config.toml
hidden_size = 192
experts_per_token = 8
router_score = "softmax"
normalize_top_k = true
routed_scale = 1.0
balance_loss = 0.00271
balance_bias = false
tie_word_embeddings = false
optimizer = "adamw"
learning_rate = 0.00139
beta1 = 0.9
max_seq_len = 512
train_tokens = 288900000
Below are experts of layer 10 (counted from 0) of a mixture-of-experts language model. Rows are named router (the router's row for the expert) and show model dimensions 0-191. Each number is 500 + 50 x the weight over its row's rms, rounded and kept within 0 to 999. Numbers have three digits each.
After each expert's rows: a language model's description of what the expert responds to. This comes from a sample of Wikipedia text that the model never trained on.

# expert 33
router:414556537529500461553577516525568518533452536529446490519368513592462452483519385512499442540443476458558524484484542442494510420508535542479414441489447463471416395502545594413465436429517596431410531494562573567516499504518485418544479540485530463503462558528465491518447532484426536513517438580512517467527452557486439632459453527468482548445455534440452447468472520496541486468368504445449476588506497524531562597508436476518488521505480487451471519492441473420573388556527491461560516435508541482516518436579463514519531446579484487417469461514459487537402432498389433464
Description: Auxiliary and main verbs after a subject in reported speech or reviews, like said Marvel had, Plaza was, has, would, he.

# expert 38
router:587563470555522496551499491619570534497483532491476555444546535488517435522545485521475611530416500494449523457547413593589453475561540502519520472572513547443522571461444511484467404450434465545464486566570576482445581406472587561549504471459491550502475487578470604483491482558451507529530449451556438415464462449588464356472546547538492521544473525558539639522588531482464424472475445569441499528579494481411471542520539554552518612483488508475495416560452515449494494476532526449529498534457464433521485616526527494452505487499516469496479493419480472392505431510451540489
Description: Adjectives after a, an or the, and adjective-forming word pieces, such as different, good, large, articulate, expressive.

# expert 12
router:426448439430587489548525455396462492420468567488589493473499506579385528486521581544513581479556546495532481539510463459476482438485567491485344534549477480537509387457533454513523500612430507537453644488448543500421489462461454404446580494449519438528514516470568363592490438484544555553508546520439495565490503483540414446506498537472574490471449548509525543576567436530535427423441521413452476470519547481508538575505559441516588545560430483440398503497533510495532536559517519560487472445575514560466521519440491477467488511493476447548469541497492460537477464455465532514
Description: Cell separators and values in numeric tables, e.g. asteroid discovery lists (MPC, Spacewatch), climate and census data, units ft, lb.

# expert 41
router:451434527461478561481437484407477498500498468564543502509466488541488537514558546489424458490506651540480527510499474510482437409440542472443515495579551512544443417515516549563443525491433447525536484463494519482452432483474435497533502604525454587549536442391566480476495602498517462501538433443382529461539413561492459485633511539497439546440523512506560529481564403490544515531554528424542569572509410466548439519573428469499473555544517448454549543457516482484451480506550507527501435545513471629492542540509550553506535450469524433628403570564509583573464559431472470462
Description: Prepositions and punctuation in death, birth and infobox details, such as died at, aged 44, Height:, plus New and JPL.

# expert 43
router:537460530402486515517524563492542540458458445545461533523526564541505473542535456557561490535533446495608478515437518458507463548492477568451476601516521416510575437447599571428507570585509495509530539523531513558495517524504462493469450445532487365477557535442523523570463504483521415572497489542486466515537564547477473476471512426583435497568602549486505467429625526508555463526492540444503581372524480496431482548541440521513532581528481468478505538471546414504499503543475410447476488442456512403501564556508342485512473574506469478487446523611531513560557550403409398514
Description: Role and award words ending list items or table cells, such as design, Cinematography, vocals, Nominated, Won, Best, and closing parentheses.

# expert 61
router:526557506566490524591583554519554544448536582475499533470511562484426490506505481425475439491463549493419472556525526623522478485510466547466512488410476461538533525495476509401586526505470531473459481447386593449569491591547397520515516529494576479375399461480438483473505515526489520576470520583525427530476432435571474513486503494483505454510504489558502485534531538478453479463427531359458462639467453464498538469553531456542474476573554553504553480607438520444456531601541500525439418477413472502505482502379446420519548455498416485500460522500528559481517533504396508588
Description: Of, with, as and into joining a verb or noun to its object, as in remains of, one of, renovated into, became, using.

# expert 58
router:508536520569483543549473435462647450506541482521525492441565470551467546517541526558482479472480501514535527469523486513588485491521594461532525483500526432436526544560547523556476481499480472526531529491463572410408580555497470526518521508462516549481512567598441566518445514422462591485487423546560450495401500499526458492471426543449493576438577436438549520446533437453489449511563518465562405520517496494430504580521378601480490556499575589464463518451506514496453503520501539584385446456450436415549443458566493509495588529547541543514533399491559477352463409518555452561
Description: The word the and possessive determiners like his, its, their beginning noun phrases after prepositions or verbs in prose.

# expert 57
router:526538423501591465512569492578467647580467477505495504584513484482526513578423482526491514503489485508459612429475558483567479552422428468600551571436424411496496522440393513428516442487531493523511522547500534467407489474630642413476484590481411492412530470495446442524529503537471447482508478507501569413506546427534571504454485510454464537471571504525495515480476503475495448541438423466445486516483607508428538442533489470514475525472534489568543431614527498602571507404539551508466441475542452503503498501516446437507567524416483563542524514559518495542460522415483495535
Description: Nouns and name endings ending a noun phrase in running prose, often before punctuation, like cells, government, soil, reproduction, organisations.

# expert 1
router:534546548605489455501532589518568514557557489451444461514568552492457510543570477600428483495420478576485507535392483424468462524534454560465477455447594449566420451437508535518574549433530561422537541403438537489527446628509446571452508539522567426504416498541469467497532531509497529544485445541579472421509596470456511532481513443526459422555429548586442471589523479468501501501455499501522447520558485479541529435496400479502420475570476538441575509490433502415459463566525531545590520528507486555565446583512420506429554560477469531458485555553449476554526525503394473469
Description: Prepositions and verbs that introduce an author, source or quoted title, such as by after a work's name, including, wrote, stated, titled.

# expert 2
router:577488574538458437499440504526578522554464536531499510464534473388482514410599447453459573463451532487431521511566530547506573489521538529519492510453489545538493566508505392471395476441465422505497474564461503396365495468543502468492546447420450475517487617505485511470414462505555545571426508490613483464432552550513531498525511578524466497477485442539438586492528552502515545495480437552466516509532548554477481535524510475489529431474464445431548476527394453488496382498464487493560373558495508406517534520551511472493455458576518537389473488448580521409510542641533487581
Description: Short lowercase word pieces inside longer words, often after an opening fragment, such as se-am-stress, sh-ag-gy, ach-ie-ved.

# expert 26
router:505478394432487513406398521494453562572475558543525465515503535481643501452460421410549401452521491566514451506582460473489506551516425461575493482489480552478545434502547466584456459486522491500490540525540436543495471476469496522548492532521540507519514386504409565428456584590560542534566477512457526538602482504533587443608385472533450514550479392539524470529477489518454505591506563568478504479496463545527480386478528490562485546510508519522539578549526514513494493382478537476656406487488508536444469466479520495395431491514513567473470477477457569484445569504541510438
Description: Opening pieces of place names after in or of, such as San, Los, Bur(kina), Kir(ibati), Makh(achkala).

# expert 32
router:490453472461445538480435505464432576555452462582470600447436465467641529508453496496486430478594365550573528545496513498498503558484447458492498535430528400529549484486584451454446442425557490494497538558516466523509590459434533529571484488437556472537521432493479552487477575520542505576520490531507544554591635532454470521539441434516505482454587461480463439507483527474448480479453432554545454461598534450572465482504466494532469460493519489437551561533528428510451522370453468450601483545462498534497487538468483563499389413489515527477583484560429520547499529421526514375
Description: Capital-letter word starts and hyphens in proper names and song titles, such as Sh, Ar, Qu, Dar(aya).

# expert 14
router:472485499510445520524495492463531489463469441564492458539535433474535474440407468547600536576508515562475479482502535593590552487485513517549475508572518475442561576441591454458543546549588411514392544570414525507433518487557510482516557603568513522475601463515453519481564486495356566532481385532490565485511542609387542479479541509504544616503434481442450552441415458493559460539472532474525414487455611465519592438462507503540563546430517536503533554556476410592558445502537516504496510473495472410444418485478612504471517448494497478523502498435506472472493472497517502522
Description: Line breaks after article title lines, plus possessive pronouns and 's, such as his, their, her, 's.

# expert 0
router:381590497547479480528456562487594492433503512630405495464498513513497522512465567541544365543522564574478469460479469464502464445552583636406551423475517489544501374505502539491543489494513499516561488459421486438543455610493462478484447491583557432466463532568493471547518431511431548494477479504504425578494620471512439611445445445433501492479515555446398437493525487485490515418346567461585477494482467464499537536487510584488548455493526489444478497466550468479507514539541435449433499452452446453517487526501494521445543461533516450485430538548561505525541461444459433503
Description: Articles and prepositions such as the, with, an right after a verb or comma in film and album prose, plus death years in lists.

# expert 9
router:534557477597509518535526477497529460517514544504460516521462544503561511549500413575429570466478458540454512506450600557513449527477473522522454436504500504431564524544425509535526544534497489429499500553572542381504492533496514535577487522560542547423537581531435554540514487474448561458508436401461499472442458552556449499488445510542410596516570548483537567467496481467406501482524527554496422588445516481563513513606495537467458584484455490485561451496477465442438433550505525501499499424458530488608398421453388539489645509490443568448377553406437494396532468581493509491
Description: Conjunctions and modals joining verb phrases, like and between paired verbs (review and report), to, could, may, without, their.

# expert 31
router:550560497552586442469571449453496592456539444437551417459571427469509492502549491379489529503498451435539439418520616408461499525530535457465515521504465491553501481500397511439483503540504423549547524475540491441521374514524508488496532544463478516507534537507472475558433467558456555492568454488511562490462480430486489518406424513529516497484520495514460533493448474489549527487560415464576485459520547393404532423502607550470503465520467449470480476588451506509574593446511571444546468489429496424561522498462521412515668551407485479387503539576491484575433471429465462485
Description: Words, years and word endings inside or just before parentheses and in legal titles, such as (2016), (Licences), i.e., plus According.

# expert 51
router:483439462483476600486417423381411464459525512512408513542435607525461440511454482500514567399544536388483525476475601496525460469489506516479369599529540429488525497459530399518472456521460476558528484352471472484457495467471461451455458488515442562583421592391509473544455455618490549551507438500428564550510457550526463467541543500510588483542454463461481469561407525475521456484404510534503490552550494550514504514506472467490460438596526511498470470462406507441511501558476531515399563492471570482502530538522493443488549507488508528620549446505537574494464509542465434466
Description: Pipes, spaces, line breaks and numbers separating cells in election, sports and asteroid tables, like MPC, JPL, Votes, Turnout.

# expert 7
router:419465406566586562457484538528566488432439480505518450519420392497532446508510501578535495521558498491539559491428581545489516440508477470550533559518467480534450552554472500551558492643574435562368561548438525537498480588531438515447515553490481520503432531550480559516533468543590440462515433495508547545467523440520552539532615448529499491462487524541541511499389439492467419469455480540503528467471431528439550490473579519554433534513469570642464496531460460511409591554531489478470548595464459460496470461534488491441490527442537482530519345495497378484497527494502481575
Description: Sentence-final periods before a new sentence or line break, plus == heading markers and |---| table divider rows.

# expert 36
router:533534596408486451532480472465539598480518516535519455414545598465523495575564487478474502404516490496528427469485521368436410559473540502521492552544516433533526469438546563559470468502493427521511457476529467487466502435472447484504592565486475515454586499515528465565433455566523561438520496527560515569562481513529573597492463574527507578477533488519449505498517454432525592611595582502503508540508505470523424455566566463513575548561405426405402519469461490495511566489482483481565498481424459411452567561480523461482588492529498487467548620535537571549518476525391437446
Description: First token inside parentheses: lit., c., born, digits and dashes of life-span years like (1866–1923), loan, featuring.

# expert 23
router:538496463501509411596509530538506494466505477569551489440501513549415538501444570403442536539506609527523485483556518600533586494499552565531479556443395454529588488484523587498530442498443442497470517497492516471438520548458625543445599523413453451413559444527520467524437475463510527532508459692488454562443540433573590503413481622496461510553575438486505564473448435498578514465499423584468619463450459496514502540526474520495446498507464558468528497597434469467481543512542527464392465522500454468530454446516498496438552531483487494509456444504540529551458441482511469497
Description: Participles and adjectives after forms of be, often followed by a preposition, such as known, due, returned, unable.

# expert 34
router:540489480459446544475441492405485506438495536482487420504525520573384458509533495519531462562516422510451388575568519441478513487435471558506461573398529503513554469511419506455547561422540482515507425509493541488605457475466536483479486509526489418524426453576572528492494478495487502586485398350478474488472531645469518446462423484459441578449568460399496364475410582498499521519527487504534517458473506560496471460553512496570555433453455507549484444415562452536534518424551400493612509603433467413531483531497462522452504453536511483492455528541529467557510494525525469457
Description: Line breaks, section-heading markers and parentheses in music chart and release sections, such as === before Year-end charts, (Billboard).

# expert 39
router:501396550516534432591583443513474486519535504500494460477473508510532478393501536442406519468546542546562513497496490439472513476570490497561510556472518477541455563469573528527506464539453395460445457458519527421461567465576546493452478439554617592619565512501534484490487510477539589467499600492562409541444478521523499500468517524476411553487425495518367609527656509484401544529472493538403522533546558459468555480493513486434451501563490439521436535587450516551477502509545450448535498513573428418526534475509438563488585497485553492530509513457485492392425545461437436518
Description: Category nouns after a, an or the, naming what something is, like album, genus, song, ship, word, robot, character.

# expert 49
router:467462548546451571516429562363519524561482455496495468467555553529527501555514501449506459500477459542526534522516543533525462474594520505478500513472620572521441375509503510609522592465540492500559486428577512535525436519540424517466477582558529596521454417513457496457474550483579580485450526594483530412523472528439495519440564449496494534488526359516535560612510394502455491529528510500575443544527517443404435469576492523506478506555437392498531469488536503471486495508561541513612518542510537490528477550470510461503577573470595448581421559507456514591424486579493508570
Description: In, of and at introducing a place after an institution or born, as in school in Youngstown, plus month names in birth dates.

# expert 37
router:441475533536518448477493476531556610492426461556498536436578513406503487532538514532554571484507505452503421481458451564529512547591540578547601541516505570449521561520474622524446488551507457445485519504480460487413562442527399571536470600542516539516554503579426561443459512536501514404538470517459470476528538473570562427554498560476458539537520621526536532540565482461480466522479471538383525481502605442473463466562465512547459547515528426517488481624440508495516600456583526567503494441411516522496470572531486530485523574421563504480535502466568527371458399489527438517
Description: Adjectives and endings naming a nation, religion or culture before a noun, such as British, French, Islamic, Athenian, Syriac.

# expert 24
router:509469521535483518536512523548526505516467492467506486559524499505538477517455429427495550537520486449488554542500497503472483443552502554547489467422513490490531495497458560395439504347483416483422529683593489404483582432535523534616458367489522572529419528543507600492440485512508464598537458542516444463457557478449561434551545500541440471509560493441448609385549500465549521490541509510554519504456530472509452469486473432581476423493595554526523527480477422512484476471518447439686505606480523472531499453526413518504504489508508549475495524510456518426549527458446473466
Description: First pieces of words like dis, un, ant, m, and hyphens in compounds, often inside quoted reviews of albums and songs.

# expert 25
router:464454487523529385548568423471450589478499448633502559404520467480491496493513501523496518503509574505489541501542526446462458452459481543560568595437459531492398456523569470566556439585513460483526424471522500579426434533570596460493475567527428628517553514510508498503508466433563494471444533510546489485481499542538555554400433565409471477528470501554455614539528440491428470525498451514546467473528582456411476562518501475394440526549543472555467423528505536537505534481498596537487414512532463530447502524549549529460612505400546556551430508490499545409463538441445509564
Description: Nouns that end a descriptive phrase in opening sentences, such as Municipality, Parish, politician, footballer, Kerala, Massachusetts.

# expert 47
router:482537471580484515482524438574508518476511413458456472502406510593578561547501526501347490499378481489468606497576484536392502503466424491494478438507599439433467514547453513507560482521507554423538529509494518436530431518575548497482593543551524546570450486517463516488540443518474577497448541499549476474501593423478508612452460524400424507492504496562498554498517400511473464483502518484592449557412479461507551455456401461485432405459473545476624447528500529500487417472479531472394504451536441465482431415459490522456502388478492498552422451516530488491542531484569555518
Description: Commas and subordinators joining clauses in narrative prose, such as , but, when, which, although, After.

# expert 55
router:531526478575549492593515523560557611515523467471434433563501542521505473500579477584474507488473526517502522613456493480504485556485483433491588439490502536426501466456452527470503516489509513484573499471502556516509461551542461575526438595506584611448520508511462557556455520566518554542510452515424526409522496501479584495544535501556555571478519548509550568584469431510472455551507440490535456627444441506446533493547407402594470484511535566482564438450446419512521469420470540445498474520515463569552472459460508501478662481468456496548409477508501468575580375514422584591
Description: Commas and and between listed items, and words that start lists, such as Thai, Balinese; such as; including; found in.